python train.py --balance_bias=true --n_head=6 --vocab_size=32000 --positions="learned" --qk_norm=false --beta1=0.95 --final_lr_fraction=0.0 --batch_tokens=262144 --doc_mask=true
Below are experts of layer 4 (counted from 0) of a mixture-of-experts language model. Rows are named router (the router's row for the expert), up (a neuron's input weights, with its number) and show model dimensions 192-255. Each number is 500 + 25 x the weight over its row's rms, rounded and kept within 0 to 999. Numbers have three digits each.
After each expert's rows: a language model's description of what the expert responds to; "mostly gets" lists some tokens that are sent to it at least half of the time. This comes from a sample of Wikipedia text that the model never trained on.

# expert 17
router:494487490458545490512496517534469508488482545437511531529497519486473492476531530489530517514449505458475489476489475507441515510491473496533477534490488491477499489494452477501523490516469477
up0:523484508516525512503501475569518521481558477488509482476487496475459503547458477554511469485539486534495483533465484514458491507530489535511509491518483514495473496495530487551479481506528479
up1:487524516563509547511459512506523506497504465501534539514458492527488487511535502490546545536458477513494534462497476486472468515507522499503532546505515504523491529492498468508489504499445502
up2:485545474517474485517502463478529507511504478499430490504496492482507477476468529497505534488514505492503459492510485482528496515505558490475533500496490520467557476483521529503460506509479526
up3:542541495554493504478517519464518492507475505473502508518491491492493515514527482508494488481514461465497474481493490468470541464510480491518496510487473511541461553480499473476480470549508477
up4:515475441539457512529495516493496506579505491501476472504476539533450545511496529485505437496514534514508512496483433477476492482496492507489504537491464504548496495504474470474482523474493510
up5:481517517482492543496506507524521508517517481495525516523443516511506509520485505490509501455490489474494496462481500521496517499493511469490506495513485494509512555483495466459471487528506430
up6:481506466492475501454482497534509476480491441474521490502480488509478490466504512501485498550510538512500484486546524506515509524475502479526540497502511511496513457528514511451505483499472502
up7:478474487523501557474495487506478492480511521515519463486553473519441484539500477529469486489503521525512469516475500473470527520514476511491492568465497463517522475500494535491509458513481483
up8:501463472492496500493510433515515533512502510538487480510477517525477483508481508504526520512452502527466485509471454526445500516503521500475490510511543491493471523514473540528509482510505493
up9:489515501467528497511486525501503505508455517496468500493487506510487524462527534539487494539468511525497514509481506461490480509489527507603511455480514476470462506500476502512547449498502516
up10:585469478499505465534464494504487501550531490520535477518491462500444503503498495550507502490525543513497493505539468507488508477491443486449504537494457490503497495526511483508530495517462492
up11:511463488506481449509455516478479559485491489531514486537507484537503498544511534469514527485502473529536482507495511506473495486496516508450490495469513486562530522491541499456556461482533462
up12:509533513495452525511540462521509505500505490571496538500496496486486541513478499478517490546520496496514496515504528482498526521521528494470491475519563475508529485487484508518522508507460477
up13:525552510499439483508507505512457541466522476467517542519500508495519473517481509522465480504468491493503523528520543481519535513515494523489500523522516520522522479498515539511496493489523509
What it handles: Common nouns for institutions, media and venues after the or a, such as film, school, museum, investigation.
mostly gets: " film", " public", " military", " book", " business", " research"

# expert 35
router:479507521478484491550472521493468519515515537493521508516512515465513463488534510502539526485488496480496508507506456491509503504472509504490472480507477496493502488502490469502540529516451466
up0:476517482505515503477443515498506515471520475522513509511458476490518507516482519492513516502488509496533498508487463518518404513502483515491482479509534484510508481499517548539502498476539531
up1:486499544488495489487510518465525528481490503499430534553475503490492548458517497506506499489506480544484503549442489478548469446469511485494464497484495498502553555475472492506559483516550481
up2:494503504441460494515444503497500498510516516500530469512488501463431482459456481515518510480564504462479459514502500499522507467487464497504490490455488566522526536517497448472448480467544534
up3:522514483551517466471497509487479532519513481494430514508542511495443465516524511444519504486510544437532482470459507494468502526474511484409491510492489480503506499533524488543488508493474506
up4:474491493520527530512519549503496531498485500450514528491515467534494488484509504522519493456508474528509489491515475520513528490497498480523483482496497480494498530518493491494473532503513491
up5:499483492510502452543455544565507495480454515520534495537463482438501491504515509497524491508531488499533467470480488524488517525482515500520487497487506489490498495509493465508509511496513547
up6:490501524498473454520491540471480503514535564471514523507490496498475517507524501521539475495479492483549443505492478514489478505488494520490479490477496520502483438505508511472521492519516525
up7:500524523527510535496501504458476457507502508539494512492484520505540514510528518496519484471570495560535484509510474492499522491475503503454475470532511475500452457460485558499496525512451508
up8:534458484539449515539473507456487461493486448510550520489485506466514491538503494450515500509541503514480452508520560488465517545458541509520522505489501460524494477488499482533483494504482473
up9:486448457548480501508479473552488527466472456500530480492454524465561515486523476500535531477462501492491498465501523468495553489487498498530532506509496454478472536498477525535489520532495509
up10:520540495494517485497488474488513489430506510499500518497473493480448546512507494486475504521508483537501529488501496529488510477533529512528480486524512433524493488497513492496509498502493529
up11:484473521479471461505517508488481517491483486455544534527479489515470513438500486497506505468456506500506507492494555508535501514499465491491479496499518492470516503504501517463492491454527519
up12:472538531526493496465493520479527525486540492483487492510525505464499503493465505481490500513475529524449488502531520502488525512497550504538493485490486453530479507508432563508538483505490437
up13:481497506500532536528511534519469525512516502516451500471498547485465515530481491471497476500513456512521502542463519500495526478517454502479504512504451515501576513517512443460568488550484538
What it handles: First pieces of split proper names and taxonomic names, often capitalized, such as Mer(vyn), Card(igan), P(uccinia).
mostly gets: "ucci", " Av", " Nep", " Nau", " Sul", " Lance"

# expert 10
router:532487474490542458558500501520493537477453483471527508540471526493482503526520508529532492522507539496489479471501448523508529491517500489509489479530477496532510460503505461488514480542492474
up0:525518467495525478515518493469502586496499485487471488489498492455464495568510492541503523511554473466474468514522528509480514518486542492475494455495501530516481474486530463513471493493486508
up1:482505469480496505521484508484494541546525497511456495506536536480467478468530466489489493487471502463510512511481460524515514504446485542490475469453469547508505474492550507513502508510497518
up2:552492447489508496506478531479458493519483471501492503552478490478471476516507484498501503480530500504508479527500541503507460502476472523513478459490496500504461508491515479525523457497530490
up3:516520456472481499492451558504468525492485511525497504520500516501507464541540474522521489531495528455519505463526475502531550510500466492492493447503495535479486476499497448511526508535479522
up4:508469497512527501543518482499487508537494489494543501497479508502554518473508488533507498481490541529508500475492436541522542461487475464490458532491491506528491512506505470463454474528497501
up5:535490465504520515452428511499555507510490466530492500521543517532483510518492502516488464505500529503507504517508448505511487497516479572498499480520497462494581499542482562512476560499474505
up6:533487500499500504505498478490525509544512492508521492480532486507512559470532512488506462466526527515472492528484448498472482468486488465491512503510521579505516525470513497521488492510464502
up7:478473486505472509498505499499505485494506501521493479517543500524483480483559487521521465495528458500520501503491486523495521514495478494534506510499485561475508483496499500488505501472523479
up8:528520474515458520554507492467480481480469495497526537493514482473506504536484529496523483515503515476504528476473446510525525445483506469501458527480466540508526457494511505508487514501509533
up9:497524437482511511532526543479492537499461459541484524523529544517506500477512544535507509525512525498492485464518488442425518470508470523523495496524513523486461505481516522466449439521506498
up10:542503557501505514512489528493491513471472504502545468491520509504515493483527473470547434515498535530474525479516521477533494438526487477488472523505486504534434511469476531497529479526503504
up11:518493505516507477545476506525469505487477497512527529523482522491492554490522496484512562496517486513507546470494504504502485495504509526512510462462482505484544473490530507509524511518536486
up12:515485463543526485511469490504529482463474470483488495490485505462537451486488525516508516463491556489542501486463503478485543497523510534490525514533483452484488485501500485472522447505510529
up13:484476467497539475554479502497473532485455453512466505516550540552513523491484485530525544511538502471460517539512488516502521495511545496506477520482490494500531459489526489480501481512535483
What it handles: First pieces of split words such as con, ex, trans, sch(izophrenia), cor, plus pipe separators in election and league tables.
mostly gets: " cor", " pop", " trans", " gr", " rep", " ex"

# expert 8
router:482518493460486471525472487482456550521515540482496481553514493500498501497504482527493540483487526474513486482514491510534529482513520504508464497485451476485535492508450494502496447521449512
up0:522500468416497482497483465501530505511487500487477455530490542520476483499506514461487521472546529443508522483542492488489494507516493476504524516517470566508489518510528527500521490517483513
up1:459468530483542535504503510495527540527492512477498499484508520559477514538498477531525486527528540498517509507482480498477517506520494458462531427533506456473527498525500482523504522473502511
up2:464441482518436515524461509503504476521538513530471485567488538529537521517499535499506477456512514524530546497442479531517502451532512524498499510505515486513523489466541548544539486507515518
up3:519486465525531484461520491559505503504485500482520475460481437513481582527487503499519507446496488494550480544486528500521473502553489455507478488498501513533521524552485508481536535490468533
up4:477523512477492464524501488559495537496511490480448486543510500517525484483507534530560472557480498536445501480498503546490494478526494555526502484506540527543500489496485493477466476503474486
up5:505484484467482516488521471539554488467496510441472528475505513471473528537500510541537490452463480504500506461482565510519530510515494514490524483513538511499494527525459504541496494491519506
up6:493483528557511454523494514509506518506447518463494482526470485476509460519496491483499495496532519515496503521460491517552513507508521510485450524528510481520499507533475524469480482533511498
up7:485515473471512511500504485504521495484504507491534548503468548493521544479543499553444531536472535513484504516507495512528524518496500495488482538511514490486539499495479503527488495501509533
up8:563513479509545484526504494432562445511499484524465516494490510496511507492540488484446527473499524495524509521479471503476456489523459481543487546479518541514510515490472499491501516452472542
up9:536484491511531510479490507511495516489550515488467522482511493513472510522527469449523477478500458483525530510501506467490520501522465527514505463522479489471484472475528504481512502499486483
up10:511449518513514519468433534516472504490482512449461501481507494512500495545490547494505491521512511490531521470468506468526482502481521484517503492508534499489476515490514500493508487502518520
up11:530477505455461522487512532509460487503451465468549513435491451496524473493515463532480559499514518498521512441473481509542507550538470510492556487511468494491508519518468524506456476491504509
up12:457508524497472519528510488499533504495498464464518491502541513479516519522549511502461489534511492479499495523473506469504531502494489544518505502557515503467528490508523512461482474541529485
up13:488518482567513500501439500450470512514512490528492463500510507460497502495504505507510500490524518515455464501520502500485497460511487465490522528495529495519496467499502474505539503468520464
What it handles: First capitalized piece of proper names and titles, often in lists or tables, such as Me(si), Sche(el), He(ggestad), and title-opening The.
mostly gets: " Me", " Be", " Go", " Su", " Te", " Bo"

# expert 60
router:492509470474497537514471547506452515500500550511523497495512480474551505519497533493514533512490528491499483502524461491464476528505508545530479479504474485490489524505503518540484525541453467
up0:500506457464474518541510495522538532487486536540520523471515483523511519517434501495474494496424435508489475496516489471488521498490507514504486496472507491542447527463502582531501488526533509
up1:561498478507499547504525471468502481498487525507511469470527513467451530487505543542493506514497476536471491525491500518494498498496501491511528499476498488535477512451470514498460550534497524
up2:479508465490495511521512496492518465517498532486534516472517474513523489478483492505503489473512512484472473453498497496527481520473498517483504491501514514495462511475485496478475533546475499
up3:488451494531492527490528489494531504504505476517524529485526543445518511530517520483470494453457509488495493506498456510486509502463468514493507521491494496508482468540473500488504462503501506
up4:514500490509486528519479483494545503484486531466470506545478467493518548534501512462516526542497530487492520513506467475490507485469504534509491492514539503511485503473545502523520540521472483
up5:497520490477502484515485467485459488496517541493482573532498488510465506513547488512469532483491512489534484495488533497468499490499453532473515500479504501503482487517514502477530507501518477
up6:494512471517511540497459484469520492503512546529613487516543525473446480508479450538494511483460540504488525502485478514490436523545522511477472523499427477561485486477510495549537514526488480
up7:544467486477496478480488522514441522468500529467521507508526516488477467541488499507521489510451480502532511499481536491509442519513492476487475512465507491527498491505533478458542465520486501
up8:487460481500497520478496470518486529468503479507525510493522496579492503494521501496499490550454490477461493530509543492515543566481528500481502510488523486484517502492511461495473525506511483
up9:563520495456525454437516509513482478494519451492504490471522500491480494548521473490489506520525490534545492484504477486536487480489438482500479526479462480510480543524456398523529495522512512
up10:507481521538497512502506505533484508449503452565429523455516536487508512547513499490478519476472496490465457482527550486514523499530487457512507509504496453547482493527504465518485511466492494
up11:507563476519517498524486489466533462545512520469487510546493471500536463494477500544486504449526511515521532493517468498498496495479501505476509505498444511506526508500481520521541495481475444
up12:525460486497483507493494513499472507490507494528512465492593525506513525548518514488513520523493500473553458485484489458466476515472490487510501520498502536480475525493514519494469492516528458
up13:482450509484532456495498520485509502490439482483524462486486468499471472502518489525515489492475513516492472470484532522513518494517523522514511473496462499499496476471545521462494481530566531
What it handles: Later pieces of personal surnames and given names in narrative text, such as Ray-lan, Kip-ner, E-del-man, Gracie.
mostly gets: " Gracie", "nia", "vyn", " Barker", " Kirby", " Bergman"

# expert 28
router:471420504499507459504506529560476508464508489480527538477510527445465501540512498501510558507490521488432495491498463483482534500512486513501488529496502476511501494514475511514526474523455521
up0:489478485537463455507476521509488508461504492445482510484509524490516478494489492488480478503430524434501489523489483526487509530504518539497506531474491493542546554512498481463513504517445536
up1:495476528487526492500498519517513517520490533445489529466506481508454501451507545467486494523503510499503488522492531494487513500526499511515486496503457456500547478509491467519530503506501492
up2:506535492508516446500491475457489538526454524472508488480500508476508525517527485517490502452520493478503471478483520469508503498492527503483528537499527487464491529520468487513478532514466452
up3:492477509509471517485502504544475486509480495498516535504523494519478498518505494512489525491473554498514496520534448545533555472495488497479493485505486492506520461505500503507525498510497504
up4:514509458485507518517509528537497489506480474504518527490497508483520482515516489518495534504524472499490490548493493480507494487494542496477466524515505492504506501532486463526482467486418509
up5:488472519560463484472501547499504495502497496532515508468489533473469493472489491512514494490494508529499518508539496489537495483505491512502506487539487475507466504513506497518552530490495547
up6:538483486513491473510471471512498544460497465488514534494484543438465509516487469515493514556490558465493531506499520511489535531479475477483448478492541458504479475515494506464553487500486499
up7:491459522492490506494543461509470496511503500488556498472497503490507495460512524466482498507492551496506426492476488512527509497491489455465480491480474488518498521442497500504496447491482498
up8:508495456507497491501498522465500491461481476510524524512481474481476507510484465500480466486517483490458516513513509488513530514500470475544449523466497529459498470475494466493476489520505511
up9:532508522465492526530511522507489490445515499552547499463478473508504454528514486524500493505473508521493482497520444440500523516459481510471501490505477486508492548474517515501552501531474485
up10:485503500513505462465531546477521546487483506513493516508509508493495528462483516516500519497518509475449457511534513490527528521470506496502495536480518481439507518477453490485539519524485479
up11:479515474480450527489513560468522465486516495533485507473503517445540494528555529529500525543532482508475508502464534515478506512485469510518465512494519527488510501471486522535470511517478483
up12:478506516438496495499511479532534506504488482499521520505534512472494490471430479505485496549523502494469536508523475497490483490484545500490470512497519516471560512513445493520535486496533518
up13:501483501500527488539494488505524529443468516467501525517504491446512498497479495508527526503451510493482488491517501578503489529502539488495510492480526493483508505500483480486551544497546493
What it handles: Field labels and entries in athlete infoboxes, such as Position, Club, Senior career, FC, Years, and appearance counts.
mostly gets: " Serie", " NHL", " (0)", "Youth", " FC", "Senior"

# expert 22
router:520504478464525487523485471547469510472484500478531505537558524498503487516513509501500513528497485499503526480484457496490534527486489504550510486461484521513489498488498461522549491511481480
up0:536533524528492513508492511490528556535493500462506502460497451519512495484501515512513507480505508473533499496500503497525507526509480484507481474477478514507534478525498495476487477467506473
up1:513506498502503486525502502495502462526481420459538504503526490513478525474500518509523471507554480469484503514471419495532520496480479532525437498491503511527491493480525432507476494517494478
up2:500486510460488500506461461518531474466479556513543531514538512518508471518482531507499449483507481503499468495515503505528547550480470505453526515509474517478513492495517465502564473491511517
up3:539495471509501459483450525510502495521488488481496505509534491492485532488473511543531506463554508513462499498508470525476486458527522527538514500506493506537557480483497500531519452509491500
up4:452520501466521512540486496523490547494496486471486552524464475516488480451488505507527468516506463508478440491460494509500506524501535517492489514462465452487513480488482476502481482533496514
up5:487462509489482476483509485514479538516530522542528517497511508491491481476510501477484510474509486497521474437501498472455531504518486507475460504505486505470510513498486487499540517519519481
up6:507508534524484498475487476575446510463468514483503516520498496490474488510489513509515495533479497520527534493524517489498484514465502473503525492497488511471511505534497513485529482496494498
up7:473505508562510472484474499506526527499483533438537521508484503557514488488474470543484485485467492512497500471455504513548496583488520497523523493433530543515505497483474515505477491495452504
up8:480476486527507469547483469509512516499500482529550540486489447478467486532529502514517520509467533498517495521462507526510498490504451464490488489509463529488497551533505510504488501474543503
up9:517558528491490446495480523509528511485491496514497546546508506494537498481480474448524471480485505502503492469550488513536514500537472563533487518540534536523512481543494513503512502540510547
up10:508505542483489502526464492510468486511492485473531500518506525506479474503476494451493494449479485466505535535517510540544500509482492528514478512518467519482516491474515502483493487528502508
up11:486522476477517484550475516478454520465508448501474500522533559501487520505469531473490484544467505509492507517484491485482504480507528512455512487502484545506505492496527492503485506529514490
up12:471523438499503489487497450475497521448453497458506506499535515460476489490501518504532516504513545490513486500447549490471527494509495480477524474512475523565465485482507484463501494507500470
up13:506540490500504493497460536531498556492503443506536492514545530422490521494484479478499464486535470513533527504512521532463468491539500547538534490519511502532474471483503502560529506507550482
What it handles: Unit abbreviations and words after numbers, such as m, km, kg, lb, tons, kilometers, plus closing parentheses of converted measurements.
mostly gets: " m", " km", " t", " cm", " mm", " kg"

# expert 20
router:520458455489494516518473507491478507475499511462514508542510507518498488497493505510521561473501512514500462499525521454545521552483481521511506491513482483496475502525506477522523517519441489
up0:472470522466503476451481460533529490483507539483507505508494532522496509523459487557509517485501499471504506495498514497493497523468520471522463496541527484519486501498517521518515491528507478
up1:496493518492481497491512560482476480500465539484484499467501515524502527472497466469489488494537481504524474464497486520450511497513467516498490493481456453535506490511508511512502546523494520
up2:481474471522462462483485452502462502503512477515490456504523513507504486477540492539514516469502526503534538516561554501483469535526502534501480495462499497470508517493476466515488515472513525
up3:480550473500498493532464467554525498510498463504505482478470509510522511499473476498539568459487491485507467506493496451484485533486487529535453500514546501446532468479527492515515535529460505
up4:480471466527484476513505488494461479513523501493520493504538464474493498486435508488465492487489501510520524480450506504488496503506533462505504529486453457473544511501481521512529551502474464
up5:513518478473513506523502480533516479538495490573524506498547539473500540442474520518520490489516503505474452509500488516503513531527489517489476511526496483506512471490481524481479535532529506
up6:524453428446482509501493510462484527524498524499469524457444530484499462549512501495479486486512552543532501516457507475541537495513488514490497514444500419522519477509473512470495490502480467
up7:518493476484496512559535514532507492527505492482511487510510547542505516518517515488510462506507493480517503498531515469507510460532522469482487454486498495527518431493527532487471460500512481
up8:511476507474520550523515503491505474441471496460506501530542496490513503489511498521499540505505502473542461458468556460438485516510517479485520497478529482536522498458512486523501438543491543
up9:496491514496485519520490553496547461508501469482511458454491525508510540560476489468547469467508530509505479450525508531518530461513513495508516482553474527536536507506504486557483512517473509
up10:494521508526483554434513473479501507507522485488454467486522514493489527490512508490476550481537497468476512521484495489508547492448509486509499491473488496532499475508504523469485485513491520
up11:538499490491493487540494517464478477482536502545447475450512502489476527522500493512508489535491474512522505482460506489523513499480476500513499543508519506464488515520473493482535469501561500
up12:509487488478478503533513490531495460496467531510491460532496476495528462484482488521550525478521513499471501541539477505513558524479543468521450497490546517496494544529500534512529494525433523
up13:518536452519514510526478531495502510493492491506514463514468516479488441425520494481517492483503464495467547531489477515450502530487488503446456470499487485506525513484498508514469532464493491
What it handles: Middle and final pieces of non-English words and names, often German, Italian or Slavic, such as Fides-z, Grund-z-üge, Cone-glia-no, Wawrink-a.
mostly gets: "ç", "ň", "wald", "ş", "ás", "z"

# expert 19
router:492505511492492511548467537526490520481516507458522485552523524476492468496494536517481503478456507481435504510501475497506504481478452514547528532483468548464485497487499487496532503531465476
up0:510511511541502493492501509482528512539503522484556474503470453515484466468494476531520509539481520486510523478515481506494490467492457506497474464478498502469506479461496500525527523489506505
up1:477513482507495475550441483481488552515483507525515490472525508490493507498505507489482462483513563467528520505483498481486482547500484470467482511487504552510486505519546476495542532474517511
up2:502507520496523530491502503481545489521525470489481455520502514493509541502474499489519493451492506470491497551476508568507536497460464487467501521480482529489531475450469475500490499451519503
up3:520474517538479500493499536508512535478508484472525483542504507515479531493494540491491502506497447508491483458515478475428474509502517498510512490487550504516481478487459523501499490510568557
up4:480491447497486514541519553484481548496534479494518483504521507491488512479525510534549499551478516436475481491532479460473504486502521447498508478498512448510504514483532482497503466551510466
up5:570463518475474453450494522511485476474504497504499476509479498506492515495516524513543501511498520487519541482535505516509502514497509547496507463529504527497519506474516491507444520527447470
up6:529470540513496519520474496514543489505495515466517468514462509519495489503474482503534535501531513486500476534455507462498511513498509491527473481481505495472525487544494511513539512495490487
up7:464497494504518498455490471484497473475513516499505483518447503512501505488493532545509523498507499468480500547493484498484512487520512501510517529507547507494517453524512516462490483545461471
up8:536484440545492489497493497512489488445533520519499505495481463469505517481543493495500492504466517453506508480512488507522468435477497507516532515474492487472514536529514482452555485464515532
up9:529515504512520502498502470480549522510482512494465469482550514498447504508489545511458499511490507486510508457504505463514474509517498512475528508471531497533505514512463480475524523492506530
up10:519478446510455474486444503488515546489522521495433559482508510535529517477503519518530481494450480511512526508464470519522481500485480523489505511480486496491493484484540501538517501452470494
up11:505484481538508516478461512525464509517481499553466517510511456505500536478506520474500484548510423474512496491496453491525483474524508524482479490515475483484494495573486521513525495519510488
up12:532481530476525495509503525524494485465490521510512525489503487458564524465486503501523523475535509433485511469465483497480529558507537474504510460463475488500505494498499476502525469539511498
up13:516500468490542477542538508509542529466490528509488499501548499487528500448521496520440483509444493501505480534516457526522505512495482513532479492515454483478529504517511490480515502501526460
What it handles: Head nouns after the or a in descriptive technical or natural text, such as storm, damage, treatment, satellite, snail, locomotive.
mostly gets: " damage", " tornado", " disease", " treatment", " voyage", " satellite"

# expert 27
router:498495492481491464536461534482475517503498536496490526480505515533461457509517523530553551513466520483452481518527463463476525541522522505484499513487481509513542501557479471528504504524482512
up0:474507499511515487470520508535506523491451482494496512468470521497461526521529527512531477512498502496495516514486498475493456491470506465494446493501495486497489542532469489510527493507444526
up1:447466498495525509478496492524469500520534468499531480515474498498475500499504460450475466511539535499510487478479502533544488516499490495506508477489500514494504486484512467515499491509518461
up2:541534512479476486531500501427554485499495510525525460505512497528470496500528498482483477530501507499492531494492529460459495516427513483497500552498478491518529494514496479456454517512525535
up3:523496478515473451514510506510531552495504534467473459514479498513533473503488504477497510483513529505459491528511503515522528483497500482476460507518479539477531498460497505496478499447481516
up4:492514493534554496502497464516453521483506482519460505479515485492474530475500542505509538541532461494470551491502484520483481471496495496486510555489484543515504468450429476477472512508507550
up5:537527515496485511485511504446522501498487511503536496487493478498482492491467501521549529491510528492491500506493471476511493537507481541487542483490447501507477494518534519478456487506480526
up6:515446497508520481497531530492517460516479533530528523500483524468504466517496500528482536511502556517515475477511487517470481509542481522487478495480474515477523492521526513532538523489511497
up7:472533456498485477462478521535478481491462505537471509499528476501494451529497512511489500498519500493453530488494514466516556527524493561480503490458506511525490486519503502502451446492516501
up8:507464502557504507489484534508527485528526541489512464505477539498506511507528459507468525487513509494552504488525488531510515504521473508526483555499484492505487460486520519478488511440511480
up9:489499462465528469523504479482515464490526489471508522466529546448480479537457523456484498512527506509508552460523504510540459552466505484527485463496500534508534473504522514488485528519482515
up10:525513513497508482489511486478489500511516480499527531457480482486507493511520502502559489444456507483481466480488504533489464515556532480506486485495548477502548488497464515441502452485512472
up11:521486538469536501477531519508476520507500539482505482504498473493487503518535505496491472490490533515499454493504469471513510494470495521482512490525489549494489505505475507545523497506527499
up12:463469535526513427512494556507485513521451490492511500489522516472491513489525486468454466517529506521531493511481463473498517509538507489482495488496513458493464479537509511516504538456443473
up13:519493489537503440492491522465496555511510487530468495505501539489410490446468542516515463502489480505520466486476508519480478486521489498502540499469474493537509533513495497518475511500485507
What it handles: Prepositions after nouns or verbs, chiefly for, of, in, on, over, and -ing endings completing verbs, as in developed for, founder of, enhancing.
mostly gets: " for", " For", "For", "for", "ting", "volving"

# expert 47
router:474434485473532513529479498480482541517484519496497524491532458523501494532517499524495516523483477483489489471497496469467514491515483528526483488461490489522518476507499509512547525497483478
up0:500520521483508441486482505518484499537507527536496505487490516469458489518513551530517523487491503490476521517519486486500516509495516556522485490473474507508542482494504477532516512512498478
up1:490485522436505487501490515538507466533474535490462467521526533480536485481549492524458569506505496473517488500530486482474511508471519517503508475515461509491487499526504494496567507493520489
up2:486516481495489522477520466521492495467500474526513547508500495496492507525545513536521510450518483513521464496532504489517526540473515532527550485499482493498492521498479474515491474517507500
up3:515504531487520482506478504474495516478516457484510505507460499503479545519493510473498524517519497515488523532507467485511503458484504501477458513507495491510524473508486510529470479480476492
up4:443484467550494480509476494533447512499505496489516505521495485519502498538513506524497520487454488477504473498506518500473567447503511533498519499519465470525484498504512485486516528560530493
up5:488484524491511503465504570472527435513489503530522509486514513561510472529492480506502440521528547500483526530487542482492496516477498527468506478526506478416504436483518506523519486478517443
up6:545479540491485514497476483528524419480502496493498525497504532470476495526529477483483517495485515488499499510484516510518508475518463533556484496522508498506519440509467536474503498501498474
up7:515528484492494531466486494457492534494488489457494521509499498525496550562480504478494494496533487499487456523506558483512449467520470520454474522546493489498486498484488511459521493494516496
up8:498497505453532492485475527522479555524493498477469510489574507509498507495505506542537542496480531519519490530535528478471503495471430500533431526459479540484513533502469526488493521484492534
up9:546486535509501499512493558470471493489496519515504530494505523492494547498473517489546490500500473525475570484482502585456499512516476522510526492505491513494549507455487524504492522523487466
up10:469533499465466532517532518526512466515535487511505496511511522506493509503488490521519522501501494469474487471485475520514473517523503547487506491521509528488451476507506503482488468519483435
up11:489506486472504478505498501493526482526470477471495490503521452547507546478540520534502510463519490448517493494504509516478518448487513509502503490523493548535501518508515519506522478549484503
up12:493516486493485510472508526490504518476511503539502556480479467460485500516504517521479478494459486526498496502547514497491516475480475510532508515501501542471541513486511504531463454501456485
up13:487497503482475517530493544501490500488498535476493521501510520488491477472509488522499500493462498507515467486491530519520511503454521527503475520489528522494516545473495503530533439499494519
What it handles: Determiners starting a sentence or noun phrase, such as The, the, This, These, Its, often after a period.
mostly gets: " These", " This", "whose", "This", " these", "The"

# expert 49
router:479453473474512507527486533481491506522485519505504501505493519514479478513502495477538519503456494499468479521485461425506504528511484521515476475478502505483520489500464484474529535527509491
up0:520477511497509524507512512534471505501545554496480516495492524448516495478502538477467507471491512476533448488520513473510507500489507481502471496503500495498513506512452509502509489446464505
up1:501470448469489501517479529509558509460495533523490518489488490532482518521520494480496520524494546497505541452551552519477491495487497484519498510508490531497527466461437519476532521506529508
up2:499498519493537515514486459466499479474495566522465521523539536503499516525556496491480491518520514501465457537541447478513469507513481504502522494485508542505483494484539526515523523472522479
up3:472480531468497512548505517539507515487480450497531512516492470533519509483515515477506504494487449530511504488464491495523553520477473496467503505488510517528516500521505485511520457515505517
up4:510496519465528490487493517494459509503483489494479500501517465491500544524485496480463435490478495499483484475470480510546540531547467546562508519492506484490459498491499502555511506462526535
up5:511511470513494478459454502494533489553494513508520522486505503499517493508498515566477479513435538495512486526497510481500526486518489488514511495484475502474483484466514509531503491486512498
up6:520539508514560512520496508509488496492508487527493514512473489528442473450519534542477544494496544466499527496524485520525475478520495527501517483503503518513518463507514530494526476473527509
up7:493500529485506506474487479504544507458455483475466479490513524510519529485479514490454515468550517484495510529517521510495527484524521478522501530494527529496481510502482520531451503515487535
up8:535495499487528544481515467524509498522538484502528435482507511514460463486491506521511519491514492476490495493462482503522473496489499481503483482460519564490535491486473473505485501464462512
up9:476485457464484501514494493510503504455531471497519488507512536525487510474456486542476476490548517524516498518521487484510510473458502495497501488515533543495502492521521572508523518496460487
up10:469478500509431497473474488494524515454459507555467501546532529485509546495484487526492462492493499463456493492531482505509491533504494533458500500495508505519524473494478533502523521455488545
up11:511504491555492511476482480504538529528516521487552516495540510468477480526532513522437469518523512510519480501523497497509487474520500514511463480482485518471499493531504510561502505483454526
up12:508501469531469546501493527515434484474486464481485481512515511525508511508498509463497514488517495473459486525531506502515528531455488450510471516500478453485518485525509450514472518490507481
up13:522496486523515480512497501497495539513485507469505518519542475486515493457521494538456517520509526498499502492484490525507551476473497482496520516497557487509453479474472492495543507465540513
What it handles: The preposition of after nouns in names and phrases, such as City of, director of, plus among, between, all, both.
mostly gets: " among", " all", " of", " Of", " Among", " between"